Experts of a small language model: 64 experts in each of 8 layers, 563M tokens.
Below are experts of layer 2 (counted from 0) of a mixture-of-experts language model. Rows are named router (the router's row for the expert) and show model dimensions 0-63. Each number is 50 + 12 x the weight over its row's rms, rounded and kept within 0 to 99.
After each expert's rows: "mostly gets" lists some tokens that are sent to it at least half of the time. This comes from a sample of Wikipedia text that the model never trained on.

# expert 52
router:41 56 37 41 43 36 39 50 42 42 43 43 30 78 56 55 63 47 45 44 64 66 27 72 45 45 49 40 47 67 49 57 47 36 37 40 52 46 48 50 58 63 44 72 40 53 44 42 46 71 54 56 50 53 72 73 47 62 32 29 44 50 44 56
mostly gets: "c", " char", " lim", "au", "esc", " municip"

# expert 17
router:32 58 45 55 51 66 61 37 20 50 49 42 46 86 27 41 48 36 54 35 46 66 18 70 43 43 66 55 66 78 58 33 43 60 37 43 45 52 41 64 53 55 53 67 41 66 44 45 40 69 73 58 63 49 39 51 55 59 30 41 38 46 36 42
mostly gets: "ect", "ct", "inct", "pt", "ript", " vers"

# expert 14
router:44 33 48 57 54 42 45 56 53 56 40 68 53 73 41 54 45 47 36 33 61 55 29 54 38 41 58 35 60 70 39 32 58 50 30 32 65 31 49 39 50 60 54 74 51 59 44 71 54 58 60 53 51 47 63 62 63 40 49 37 44 52 34 26
mostly gets: "atre", " same", " country", " city", " next", " original"

# expert 27
router:49 29 52 31 31 43 43 33 40 45 28 44 45 72 60 51 63 55 34 47 47 52 40 55 30 53 51 60 46 54 48 46 43 50 39 44 75 27 51 44 57 60 56 69 39 61 37 37 44 48 51 56 35 42 63 71 45 63 18 51 36 46 60 41
mostly gets: " de", " im", " le", " ph", " el", " et"

# expert 25
router:28 55 24 45 47 40 46 50 45 37 60 43 39 68 51 49 55 36 30 30 63 54 39 51 36 63 50 39 34 52 52 55 51 45 38 18 50 43 33 59 51 63 42 52 45 65 68 42 46 49 50 44 64 45 42 53 46 74 46 31 35 48 41 42
mostly gets: " |\n", "|---|---|---|---", "op", " Bet", "an", " min"

# expert 36
router:39 52 49 61 42 42 21 42 36 44 43 55 40 63 45 46 43 37 47 33 61 76 37 75 42 33 58 37 56 44 59 42 58 37 29 43 60 33 45 53 42 62 43 53 39 45 61 47 42 62 43 42 59 59 70 59 34 68 50 17 36 38 48 31
mostly gets: " on", "born", "t", " born", "On", " men"

# expert 28
router:57 37 47 21 47 48 54 57 40 26 54 38 50 52 54 57 42 41 31 49 59 57 38 55 46 35 63 33 39 56 54 60 41 47 52 45 63 33 41 59 56 69 28 60 51 58 53 49 53 54 66 53 46 41 55 62 60 64 36 46 50 65 51 41
mostly gets: " Ar", " ar", " Ser", " Or", " sq", " Cast"

# expert 53
router:40 36 34 38 37 57 62 58 45 31 54 33 41 68 29 41 64 49 39 45 63 63 43 51 23 46 54 51 39 63 64 49 39 38 41 19 46 46 28 67 42 52 41 47 56 45 65 35 42 69 51 70 45 44 43 58 42 49 50 25 33 60 39 53
mostly gets: ")\n", ".\n", "\n", ";\n", ":\n\n", ":\n"

# expert 1
router:58 51 44 39 49 62 40 40 46 38 54 37 57 53 41 54 53 26 55 33 74 79 45 63 46 35 56 44 55 61 51 66 37 64 47 45 46 39 42 42 49 65 33 59 32 54 45 57 52 52 73 68 38 44 39 77 53 71 30 37 39 68 56 52
mostly gets: " JPL", " Coordinates", " MPC", " Species", " Website", " Died"

# expert 54
router:54 51 49 64 42 48 61 59 35 31 57 47 54 60 55 47 53 59 38 30 54 57 49 62 42 63 47 48 59 51 55 55 41 31 36 50 51 32 37 48 52 57 50 45 53 69 61 48 43 52 78 51 53 66 55 58 30 69 56 52 46 40 33 24
mostly gets: " September", " June", " July", " December", " November", " August"

# expert 2
router:35 41 52 38 50 45 35 29 43 39 45 53 37 76 48 59 57 39 41 51 48 65 37 62 47 64 57 54 50 63 44 48 38 54 22 36 56 47 59 35 48 55 55 42 26 55 53 33 53 53 65 57 54 44 61 64 34 58 37 52 36 41 42 51
mostly gets: "a", " no", " La", " Ma", " Sa", " Ha"

# expert 50
router:23 37 44 39 51 47 39 23 30 41 43 38 50 68 26 50 40 44 56 40 57 63 47 61 51 62 57 46 58 73 48 30 41 34 36 12 54 39 49 34 41 56 43 44 55 46 45 41 56 61 66 58 55 51 69 57 57 63 53 48 33 48 45 59
mostly gets: "ra", "na", "ira", "za", "/a", "ma"

# expert 41
router:66 50 46 35 44 40 53 48 46 39 66 64 36 72 29 41 63 26 33 26 55 52 32 58 44 49 50 52 45 54 42 53 47 32 37 51 40 38 48 68 56 59 25 53 62 65 52 34 56 67 66 46 74 53 54 64 63 67 26 40 34 43 52 44
mostly gets: " Am", "\\", " com", " Com", " am", " Met"

# expert 58
router:42 45 35 49 28 59 47 70 51 55 56 54 23 63 40 47 53 56 40 14 48 70 23 65 56 46 45 50 46 53 57 24 43 38 38 21 48 46 43 47 50 62 25 60 60 66 42 36 19 57 56 66 61 43 49 70 49 64 52 30 31 58 28 38
mostly gets: " Sw", " Mor", " def", " Miss", "ef", " Green"

# expert 8
router:57 40 42 41 37 46 59 68 37 52 52 42 60 68 48 52 47 42 20 32 52 59 26 61 45 51 55 30 47 54 35 40 54 49 51 50 57 34 33 57 53 83 38 80 59 60 62 59 25 64 70 67 51 59 58 61 54 47 26 43 36 51 38 42
mostly gets: " out", " Mag", " Out", " half", " High", " Jr"

# expert 56
router:62 30 30 46 06 32 47 38 38 37 41 39 39 54 39 43 38 51 53 53 54 65 47 55 52 48 70 50 51 62 47 35 51 40 36 39 52 40 42 42 35 57 61 62 56 60 47 45 47 54 46 64 44 46 49 76 56 47 50 47 44 58 42 40
mostly gets: "″W", " reve", " seen", " involved", " describ", "pite"

# expert 57
router:46 52 49 55 45 46 56 41 40 48 39 44 38 51 45 55 61 41 57 38 55 60 29 41 44 40 65 40 63 72 39 46 43 49 51 40 60 44 32 73 51 57 69 49 51 59 60 61 46 61 63 50 56 50 45 43 68 51 40 39 29 55 48 35
mostly gets: "anced", "ate", "ged", "ates", "ated", "ected"

# expert 21
router:40 39 42 43 42 38 32 46 17 44 36 47 35 54 45 42 51 30 49 30 61 54 22 46 35 54 48 45 64 67 30 40 50 34 60 29 63 42 38 45 66 52 43 57 53 50 57 53 43 58 82 43 47 58 43 73 57 58 30 37 54 55 44 52
mostly gets: "ometimes", "earch", " Henry", "attle", "ie", "ome"

# expert 30
router:35 48 53 52 51 37 42 34 33 46 62 57 58 78 54 53 68 41 29 46 59 71 32 49 50 40 56 48 66 58 56 37 36 44 45 13 70 38 49 54 43 60 61 75 57 46 39 60 56 47 60 73 70 51 53 68 49 64 38 33 46 54 40 47
mostly gets: " his", " its", " her", " their", "os", "'s"

# expert 7
router:47 35 39 44 42 33 70 51 39 62 35 52 45 50 40 39 56 39 22 34 64 52 40 54 35 58 46 49 50 77 48 51 52 45 44 37 50 37 57 61 53 61 31 64 48 39 46 40 52 70 60 62 44 44 52 68 45 45 24 44 37 54 35 44
mostly gets: " $", "+", "_{", "$", "{", "^{"

# expert 43
router:40 25 48 40 49 65 59 47 39 40 58 54 56 54 51 63 45 39 47 41 69 78 17 55 53 61 68 42 58 64 58 37 33 53 59 56 71 49 32 70 58 63 56 58 38 39 43 47 42 54 62 42 62 46 60 59 47 55 29 43 51 56 46 32
mostly gets: " The", "The", " This", " Grand", "This", "the"

# expert 63
router:55 31 43 49 49 68 51 36 52 57 63 35 44 63 50 54 56 25 57 55 61 52 28 56 47 63 72 33 43 45 53 53 58 45 27 31 61 33 58 47 41 78 43 59 34 60 73 46 60 54 67 44 51 51 49 71 51 84 49 53 47 50 51 50
mostly gets: "Personal", " Votes", " Team", "History", "Career", " Apps"

# expert 16
router:45 44 48 55 49 60 43 52 23 42 57 52 43 67 39 41 51 34 40 49 57 68 33 69 40 51 47 28 19 51 61 52 35 50 26 43 58 45 52 38 53 67 37 40 57 46 53 41 19 63 73 40 38 57 66 48 55 60 11 53 47 64 47 56
mostly gets: " most", " all", " All", " top", " among", "on"

# expert 42
router:55 28 35 55 35 49 54 58 40 49 37 29 52 56 27 41 69 38 43 42 63 60 23 64 57 47 64 47 51 68 27 35 59 35 52 41 46 41 31 49 50 45 57 60 54 66 44 57 47 62 59 50 61 39 48 64 55 48 42 50 42 49 30 42
mostly gets: "Note", "ا", "with", "iron", "-y", "imately"

# expert 5
router:55 40 52 27 43 48 33 44 25 39 50 59 55 57 52 59 69 36 38 53 68 74 33 60 28 54 48 45 53 60 40 42 41 39 55 24 70 44 48 43 46 56 45 50 41 51 43 37 48 72 64 51 50 51 55 71 52 57 46 56 53 48 48 45
mostly gets: "re", " ro", " due", "ps", " Tre", "ument"

# expert 39
router:39 41 35 54 37 33 30 48 42 36 58 43 57 70 28 46 53 33 44 35 57 56 29 64 49 48 60 47 52 51 58 50 45 36 37 25 53 38 40 43 55 41 35 68 45 62 44 38 53 52 50 56 70 50 52 73 61 63 51 29 38 58 45 35
mostly gets: "ar", " car", " Gar", "gar", " Sar", " Car"

# expert 18
router:39 49 38 46 33 42 46 52 42 43 56 48 46 61 51 37 69 29 48 32 53 64 48 54 49 39 63 35 58 64 53 51 41 37 50 22 53 46 42 47 40 81 44 43 45 55 53 46 40 56 58 64 49 48 51 55 59 56 20 43 39 43 39 38
mostly gets: "ok", " Bow", " Haw", " joined", " Hung", " Tok"

# expert 60
router:27 31 40 56 39 64 29 45 13 53 34 52 47 47 26 59 65 51 53 51 70 78 39 68 34 46 63 42 54 61 59 50 48 67 36 33 55 42 43 53 54 89 54 41 41 50 45 52 39 53 49 59 62 53 58 64 67 76 27 22 42 57 46 51
mostly gets: " for", " For", "For", "for", " as", " towards"

# expert 55
router:56 48 26 43 53 50 57 59 41 48 63 38 46 80 37 53 67 45 28 36 61 54 49 47 37 64 47 37 66 54 53 33 37 45 43 47 53 49 19 48 52 57 46 50 37 46 46 49 50 64 67 49 53 44 43 67 55 64 29 38 15 43 53 43
mostly gets: "oc", "stant", " administ", "minist", "andid", "itiz"

# expert 12
router:44 48 46 34 51 62 62 52 55 45 29 60 64 61 54 60 55 45 53 46 57 75 54 66 36 33 64 41 58 49 37 47 41 34 46 39 56 38 54 49 44 58 42 56 51 56 68 49 46 64 53 47 68 38 70 75 68 49 28 22 37 48 37 48
mostly gets: "A", "-A", "/A", "E", "Pro", " NA"

# expert 0
router:44 55 57 42 47 64 49 36 43 53 66 51 24 65 47 44 59 24 42 32 55 65 17 66 35 46 62 51 40 53 64 43 26 45 37 31 60 48 15 44 57 63 50 48 37 52 41 43 57 56 58 59 70 43 46 62 36 63 35 27 43 51 43 62
mostly gets: "h", " cl", " Cl", "cl", " Kh", "isl"

# expert 38
router:61 35 37 21 64 45 44 46 43 66 56 57 50 53 40 38 71 44 49 42 50 68 45 56 52 48 55 30 68 57 37 38 57 43 50 29 58 34 48 45 59 73 31 51 39 62 48 40 46 69 76 51 57 74 40 78 52 52 36 41 41 71 30 47
mostly gets: "ennis", "ouch", "iger", "ipl", "utch", "ED"

# expert 11
router:39 29 52 50 54 58 66 51 32 54 43 57 40 56 33 49 59 23 53 33 42 70 52 52 51 48 42 50 71 81 52 43 39 33 44 55 51 31 44 56 46 55 63 68 56 61 56 43 16 62 68 60 48 52 49 70 61 47 37 42 40 47 48 50
mostly gets: " Y", " Be", " Q", " X", " Z", " Me"

# expert 49
router:48 45 43 39 51 47 59 51 39 43 48 39 47 56 47 29 59 54 50 31 43 67 49 54 49 43 73 28 50 50 52 45 32 40 38 44 58 48 29 63 43 80 37 51 41 40 50 44 42 67 83 45 44 36 50 71 45 62 38 33 26 44 52 39
mostly gets: " D", " d", "D", "-d", "-D", " CD"

# expert 32
router:60 29 46 59 39 53 48 54 27 47 63 45 44 78 37 48 50 53 50 49 71 58 33 49 54 55 66 34 61 58 40 64 47 55 35 47 49 20 48 26 56 57 48 55 55 64 44 63 38 72 78 58 41 59 51 59 54 44 38 45 40 41 40 34
mostly gets: " one", " age", " following", "Spec", " example", " List"

# expert 20
router:56 33 42 49 42 51 33 32 35 33 35 52 47 54 45 31 46 42 30 34 54 60 51 74 45 43 65 37 55 71 46 44 47 57 44 23 63 40 28 58 48 66 41 66 49 65 55 49 63 49 60 49 55 46 55 67 33 68 52 45 40 41 39 45
mostly gets: " m", " km", " M", " mi", "m", " ft"

# expert 48
router:43 60 57 43 37 51 31 56 28 50 55 65 42 74 48 51 72 19 38 51 57 75 36 48 51 62 53 40 53 61 29 57 36 36 31 43 66 49 41 58 61 44 46 62 28 66 40 46 31 59 59 48 52 61 48 50 50 54 16 43 45 48 53 41
mostly gets: "ol", " Col", " Hol", "el", "hel", " Vol"

# expert 34
router:44 57 31 49 35 61 54 51 40 31 47 60 51 66 53 40 63 44 38 48 63 51 44 55 26 48 68 42 43 49 70 49 17 50 26 36 67 31 44 61 59 55 47 46 45 40 41 41 38 58 42 65 41 45 67 54 41 56 48 43 41 60 24 43
mostly gets: ".\n\n", ").\n\n", ".\"", "\".", "\".\n\n", ".\"\n\n"

# expert 19
router:51 45 47 48 41 46 64 45 46 52 49 56 41 64 40 51 61 42 47 51 61 73 35 44 40 61 78 14 64 65 41 48 58 46 28 30 62 39 59 64 48 62 44 60 57 56 25 42 52 61 72 42 34 65 54 76 64 56 26 44 49 74 33 58
mostly gets: " br", "epend", "n", "igg", "ittle", "irm"